config = dict(
    n_layer=9,
    d_expert=96,
    normalize_top_k=False,
    balance_bias=True,
    scale_expert_input=True,
    norm='layernorm',
    optimizer='adamw',
    beta1=0.95,
    grad_clip=2.0,
    seq_len=512,
)
Below are experts of layer 5 (counted from 0) of a mixture-of-experts language model. Rows are named router (the router's row for the expert), up (a neuron's input weights, with its number) and show model dimensions 0-127. Each number is 50 + 10 x the weight over its row's rms, rounded and kept within 0 to 99.
Before each expert's rows: "mostly gets" lists some tokens that are sent to it at least half of the time; "comes after" lists some tokens at least twice as common just before its tokens as in all text. This comes from a sample of Wikipedia text that the model never trained on. Tokens count by the router's weight.

# expert 1
mostly gets: "),", "\",", ",", " —;", " million", "\""
comes after: " ", "2", "1", "0", "3", "5"
router:70 53 56 77 42 59 51 59 46 40 66 48 58 61 54 35 55 54 50 56 61 26 55 26 39 55 58 52 55 54 42 52 69 51 43 49 38 63 52 64 50 53 53 53 48 46 53 33 47 52 49 62 48 60 34 57 48 46 27 50 42 33 54 50 50 56 54 33 56 40 31 55 45 61 54 37 62 37 57 47 42 40 44 60 45 62 59 46 58 61 47 49 54 44 61 61 55 66 56 41 49 49 44 40 52 50 34 57 68 49 65 62 38 23 50 64 43 49 30 41 49 44 65 51 41 45 54 61
up54:57 40 55 48 63 34 58 44 41 49 49 62 38 38 43 34 45 57 54 42 52 51 57 49 42 52 48 55 35 56 66 46 32 60 60 53 45 49 40 50 62 35 52 55 53 62 41 38 36 42 29 48 36 68 38 69 56 52 64 47 68 52 48 54 59 28 41 52 39 34 48 66 46 63 55 74 56 57 57 49 48 54 56 44 64 61 57 62 49 58 54 52 40 59 40 52 44 61 43 42 59 42 45 64 30 34 42 37 53 32 50 48 35 51 66 57 42 69 44 43 63 51 57 47 49 46 58 35
up55:47 52 59 35 56 57 63 50 50 34 58 29 55 67 34 56 50 66 67 50 52 53 47 49 45 38 51 52 68 44 39 65 48 43 61 59 58 53 51 41 68 51 54 64 47 59 60 71 50 53 40 33 51 63 55 42 64 40 50 49 69 55 37 41 44 53 48 44 45 50 35 52 55 58 42 53 33 44 24 48 67 41 52 44 44 47 55 42 52 49 40 47 37 64 63 55 34 69 61 56 70 58 44 40 51 49 30 62 56 57 46 62 62 53 49 69 68 42 52 50 34 58 42 54 47 49 53 38
up56:45 37 55 52 49 73 43 50 61 45 47 52 49 45 37 51 66 55 56 51 44 52 64 58 38 48 44 60 46 67 46 28 56 52 53 48 48 62 38 53 44 51 58 45 68 31 52 38 30 30 58 43 36 56 58 59 47 57 39 77 55 44 41 58 47 24 52 74 61 35 50 57 49 50 46 43 61 54 48 57 29 42 51 53 31 59 59 62 66 47 50 54 65 37 61 51 49 41 52 51 41 51 51 60 41 41 66 45 56 52 53 46 48 40 45 55 57 46 54 46 34 49 47 53 67 44 69 35
up57:36 43 51 55 47 68 38 43 60 58 37 53 32 40 53 45 58 44 64 53 41 56 51 65 53 47 35 68 38 46 50 41 48 48 53 75 54 54 42 46 63 54 52 53 42 54 42 52 78 53 71 37 41 58 67 38 66 42 43 53 73 38 58 60 51 56 58 49 51 34 54 59 45 59 63 33 64 47 52 45 51 55 45 32 40 41 50 49 52 54 45 53 52 51 55 63 44 48 48 39 52 50 50 73 32 29 50 41 59 57 47 63 38 49 40 49 40 38 35 51 28 56 46 57 40 42 39 48
up58:43 63 32 44 55 60 76 43 72 59 46 60 47 41 60 44 61 64 36 56 41 58 36 45 51 40 53 58 37 45 55 55 34 48 58 49 42 39 47 43 53 49 52 64 68 49 44 58 56 51 51 53 57 47 46 69 45 36 55 55 65 48 49 42 44 43 54 45 64 51 44 57 37 40 51 37 46 22 31 54 49 49 61 39 32 50 52 33 59 49 41 59 51 53 40 58 31 31 42 55 61 61 58 52 48 54 56 71 45 60 46 45 48 47 39 45 52 51 55 51 44 41 73 63 52 67 72 48
up59:65 48 49 46 63 27 55 42 44 48 56 28 53 44 42 56 52 61 45 53 58 67 50 64 64 40 49 52 49 64 46 59 58 56 59 41 59 40 51 50 39 61 51 54 57 46 54 35 34 42 67 56 40 67 48 63 44 32 51 45 57 62 20 47 44 43 43 50 47 41 43 42 68 47 52 71 61 58 46 51 35 57 53 49 62 44 61 47 51 46 50 28 60 49 57 55 41 49 63 58 71 40 44 40 44 43 49 55 30 61 40 51 44 66 46 38 46 61 31 61 32 44 56 60 46 51 39 61
up60:32 54 52 58 45 60 56 55 50 51 59 67 50 55 51 52 63 52 41 59 52 61 37 50 51 42 51 40 45 53 62 58 63 53 51 54 45 41 54 43 44 28 45 61 40 44 48 29 46 67 69 31 52 46 71 51 39 56 53 52 68 52 53 34 59 72 46 45 50 50 34 59 58 41 54 42 32 27 30 46 38 33 52 60 46 68 68 57 55 54 61 42 66 48 61 61 59 46 54 71 40 50 60 39 41 58 51 49 48 46 50 50 37 65 47 54 56 61 42 39 60 53 42 64 55 62 49 34

# expert 7
mostly gets: " Mc", " MF", " UTC", " Car", " Chev", " Bh"
comes after: " ", " |", "1", "9", "0", " ("
router:50 56 52 43 56 45 41 40 27 52 63 60 43 52 56 40 49 54 32 50 55 34 66 61 68 55 55 25 46 48 47 39 47 50 47 48 69 52 54 49 51 68 63 65 57 51 34 73 51 51 55 53 57 38 53 53 43 50 58 43 60 60 56 71 54 43 37 47 48 59 26 37 48 45 62 35 45 50 54 44 61 38 73 51 50 41 43 64 66 52 39 50 45 62 56 42 36 50 45 43 51 46 41 70 49 40 67 49 34 57 60 50 47 53 51 53 42 48 32 49 42 46 55 72 60 36 47 56
up54:37 47 57 53 53 50 58 59 36 48 55 63 48 47 59 45 46 37 46 51 56 58 62 53 44 45 74 42 38 51 52 55 44 56 51 35 38 58 75 63 45 59 56 45 63 54 23 41 59 50 46 47 44 34 62 68 56 62 39 54 61 42 39 48 43 38 54 35 67 46 38 53 45 34 48 63 31 41 49 57 53 54 50 60 55 46 51 49 72 37 39 49 45 62 51 61 28 60 51 43 33 48 53 67 56 44 65 75 44 49 57 48 66 43 50 55 31 34 45 55 38 51 59 54 55 46 47 49
up55:59 25 32 74 48 29 54 62 65 49 30 47 42 52 40 58 52 64 66 37 54 65 46 49 43 54 47 47 72 58 70 55 43 36 48 42 46 50 61 60 54 54 51 50 47 43 38 42 38 56 44 45 36 57 48 38 39 63 22 49 51 49 52 39 42 59 53 53 68 68 39 49 49 43 43 50 54 33 62 68 45 47 54 71 45 58 54 53 45 48 42 41 42 48 48 36 52 63 62 54 31 63 46 42 58 47 57 56 39 66 57 56 46 60 50 55 54 66 44 55 50 47 64 51 50 56 51 50
up56:63 39 38 40 55 48 46 45 43 60 50 58 46 46 38 35 40 50 70 63 39 43 39 61 53 51 54 51 43 42 40 43 39 47 60 42 52 55 58 56 51 56 38 52 61 48 42 58 83 66 45 38 57 44 50 38 42 54 46 48 66 55 44 53 55 51 62 51 60 53 40 64 58 49 55 37 47 41 50 54 42 42 59 64 28 62 55 49 47 33 59 40 46 40 71 66 55 45 44 51 35 49 44 48 53 32 43 68 55 56 63 62 46 52 47 79 63 60 55 35 41 39 44 64 47 61 31 39
up57:46 52 48 54 63 44 61 38 42 46 44 56 49 52 63 60 50 53 40 47 61 73 44 58 68 31 52 41 60 44 42 51 49 56 58 56 36 43 42 34 35 35 65 83 63 47 35 47 53 38 52 41 30 56 59 45 50 50 49 57 52 42 49 45 53 52 31 66 46 54 37 56 55 39 42 48 57 69 67 53 35 36 45 62 68 54 33 51 46 63 40 57 53 40 44 37 38 71 58 75 56 51 62 51 45 46 49 48 39 58 55 62 54 57 40 49 52 47 43 56 41 54 59 57 37 55 48 42
up58:55 57 54 58 64 26 61 42 51 47 41 47 47 47 61 54 61 37 46 37 59 72 43 52 61 41 55 52 39 51 64 40 59 65 34 48 53 34 50 71 40 40 54 51 43 33 56 42 57 58 49 41 40 49 56 39 44 47 49 69 49 46 35 45 45 37 42 49 71 58 42 53 72 55 42 52 27 48 56 44 43 48 55 53 74 40 69 56 60 41 47 54 27 43 41 45 56 64 48 40 58 43 56 62 56 48 46 59 47 42 72 47 41 68 45 54 45 63 39 50 58 52 55 53 41 46 32 53
up59:54 50 56 54 66 36 44 42 40 49 49 38 38 37 46 63 47 35 54 46 54 59 25 44 70 58 69 37 62 58 53 65 53 48 40 52 31 44 43 59 57 84 57 78 47 48 48 51 52 37 55 38 60 49 53 61 45 47 64 68 56 53 44 40 45 49 52 59 39 43 43 53 54 57 33 53 47 47 45 61 44 53 42 50 46 34 41 27 52 60 44 36 62 38 58 51 47 41 53 73 55 40 60 34 50 55 62 63 47 48 46 56 46 49 60 61 57 49 54 35 48 47 37 36 49 49 54 43
up60:71 59 53 43 48 58 49 50 45 55 48 50 60 49 57 59 39 64 60 44 46 38 57 53 43 56 51 63 49 44 50 29 50 58 50 38 53 38 54 45 46 59 60 45 53 55 46 24 31 50 41 60 44 29 40 40 73 54 54 42 58 49 54 59 31 48 47 51 50 51 40 44 59 62 32 58 36 15 60 50 42 47 68 49 52 54 56 56 64 54 37 45 39 52 69 48 51 51 36 51 60 65 31 45 49 45 45 59 33 47 58 60 41 42 56 61 53 54 49 40 59 47 63 60 46 50 79 42

# expert 2
mostly gets: " The", " his", "The", " their", " its", " the"
comes after: " of", " in", " the", "|", " to", " with"
router:51 45 52 38 68 52 64 37 47 49 37 56 49 53 57 52 36 49 54 45 68 53 56 41 42 48 56 63 59 44 53 71 59 46 57 49 41 66 48 48 59 60 44 57 49 59 48 45 49 62 59 43 30 58 59 64 67 65 47 48 58 51 47 46 35 65 45 51 52 62 34 57 40 44 51 51 35 51 55 58 37 56 32 64 68 59 41 71 32 52 48 44 46 49 65 51 55 45 51 63 38 59 44 58 45 33 54 50 42 37 62 62 50 47 38 66 30 43 20 62 57 32 51 61 54 47 49 36
up54:51 58 51 53 38 54 33 56 48 28 43 28 33 53 45 54 51 48 59 37 58 45 49 54 49 77 47 44 48 56 44 56 50 62 60 36 50 49 49 51 52 59 62 44 48 35 47 49 60 43 51 44 48 54 34 41 66 53 47 47 40 43 46 33 61 63 40 60 56 59 44 58 61 50 53 42 42 48 57 42 48 46 61 58 64 39 47 51 49 48 35 32 51 49 65 65 38 55 51 47 43 35 61 55 70 38 56 32 34 36 62 51 50 59 67 36 62 49 32 28 62 55 59 68 61 49 29 53
up55:58 33 69 45 51 47 61 69 48 44 55 54 55 72 49 55 57 44 51 63 56 47 50 35 48 64 47 43 46 49 50 49 51 40 62 40 28 68 63 63 40 57 71 47 58 56 40 36 67 27 58 48 60 33 57 61 47 53 42 48 70 60 57 54 55 60 60 54 33 56 34 43 51 38 40 44 63 48 46 62 46 70 41 50 53 52 38 27 49 60 36 37 38 58 54 47 55 55 64 44 54 38 55 40 56 54 43 46 52 57 54 61 39 60 37 39 35 52 58 56 49 52 39 47 48 60 42 34
up56:52 36 49 62 54 50 41 61 53 41 40 42 66 39 56 53 56 47 72 31 62 50 54 44 58 59 52 53 48 44 65 54 54 56 45 55 67 38 21 52 60 56 76 56 63 68 51 53 51 59 61 42 51 67 58 29 54 54 65 48 43 50 41 46 39 47 35 57 59 51 45 40 60 37 50 74 47 48 64 55 66 30 67 47 42 57 45 48 46 61 39 46 47 45 36 45 43 51 41 56 45 45 35 58 47 50 55 38 50 35 43 54 56 42 62 45 65 57 33 32 56 39 50 56 47 35 52 50
up57:46 42 57 57 59 21 35 33 39 40 39 41 42 33 51 58 57 35 58 59 56 57 57 41 53 64 56 46 56 40 55 45 61 57 46 52 49 38 59 66 55 61 54 47 48 54 55 57 56 64 56 52 53 50 45 56 65 55 48 49 35 48 36 35 28 53 43 49 58 60 46 36 73 61 57 46 48 33 56 61 55 53 54 48 55 33 38 51 55 37 48 32 54 50 56 57 57 45 43 66 54 58 40 59 61 42 26 41 51 26 69 47 63 58 46 50 53 44 42 31 33 49 51 47 52 58 67 58
up58:54 56 48 57 69 41 59 45 63 32 36 57 39 59 55 59 65 35 35 64 61 45 49 43 41 54 50 54 46 58 46 45 65 45 53 41 29 51 35 78 54 46 41 50 63 36 37 41 55 48 50 50 52 48 63 38 53 66 43 61 47 44 46 42 34 50 42 60 41 50 38 60 43 44 62 47 50 36 43 57 47 49 46 56 47 73 64 31 51 44 42 59 58 52 49 49 38 38 68 44 43 41 39 65 71 43 55 67 50 54 70 55 56 43 36 47 46 39 41 50 36 44 41 64 53 63 64 57
up59:59 63 46 44 29 48 59 39 59 51 64 37 51 50 44 51 60 39 44 49 68 42 49 55 54 63 51 58 49 46 53 65 49 51 45 51 51 67 25 43 44 53 52 55 50 68 49 40 30 43 58 38 55 62 43 46 57 65 46 56 35 30 46 51 40 44 50 47 55 59 42 41 49 34 58 39 72 57 64 51 34 38 47 58 52 45 52 52 47 36 61 37 52 56 60 50 52 36 47 55 60 37 66 41 55 47 30 31 44 64 61 46 29 68 37 57 49 38 55 59 48 44 54 58 69 62 65 42
up60:56 50 51 49 54 32 55 54 57 53 50 33 53 52 30 56 65 43 57 47 62 64 43 35 34 45 60 53 42 41 64 56 54 57 29 52 37 60 51 75 64 66 46 52 52 44 45 59 51 36 47 50 53 41 51 49 61 62 53 68 72 33 61 51 52 56 31 56 49 50 43 46 40 43 57 52 46 49 41 48 37 63 62 59 45 20 50 56 49 77 52 51 52 35 45 55 52 58 49 44 38 50 75 32 64 46 43 38 34 59 69 45 55 46 41 56 54 42 51 53 48 50 54 56 54 57 46 51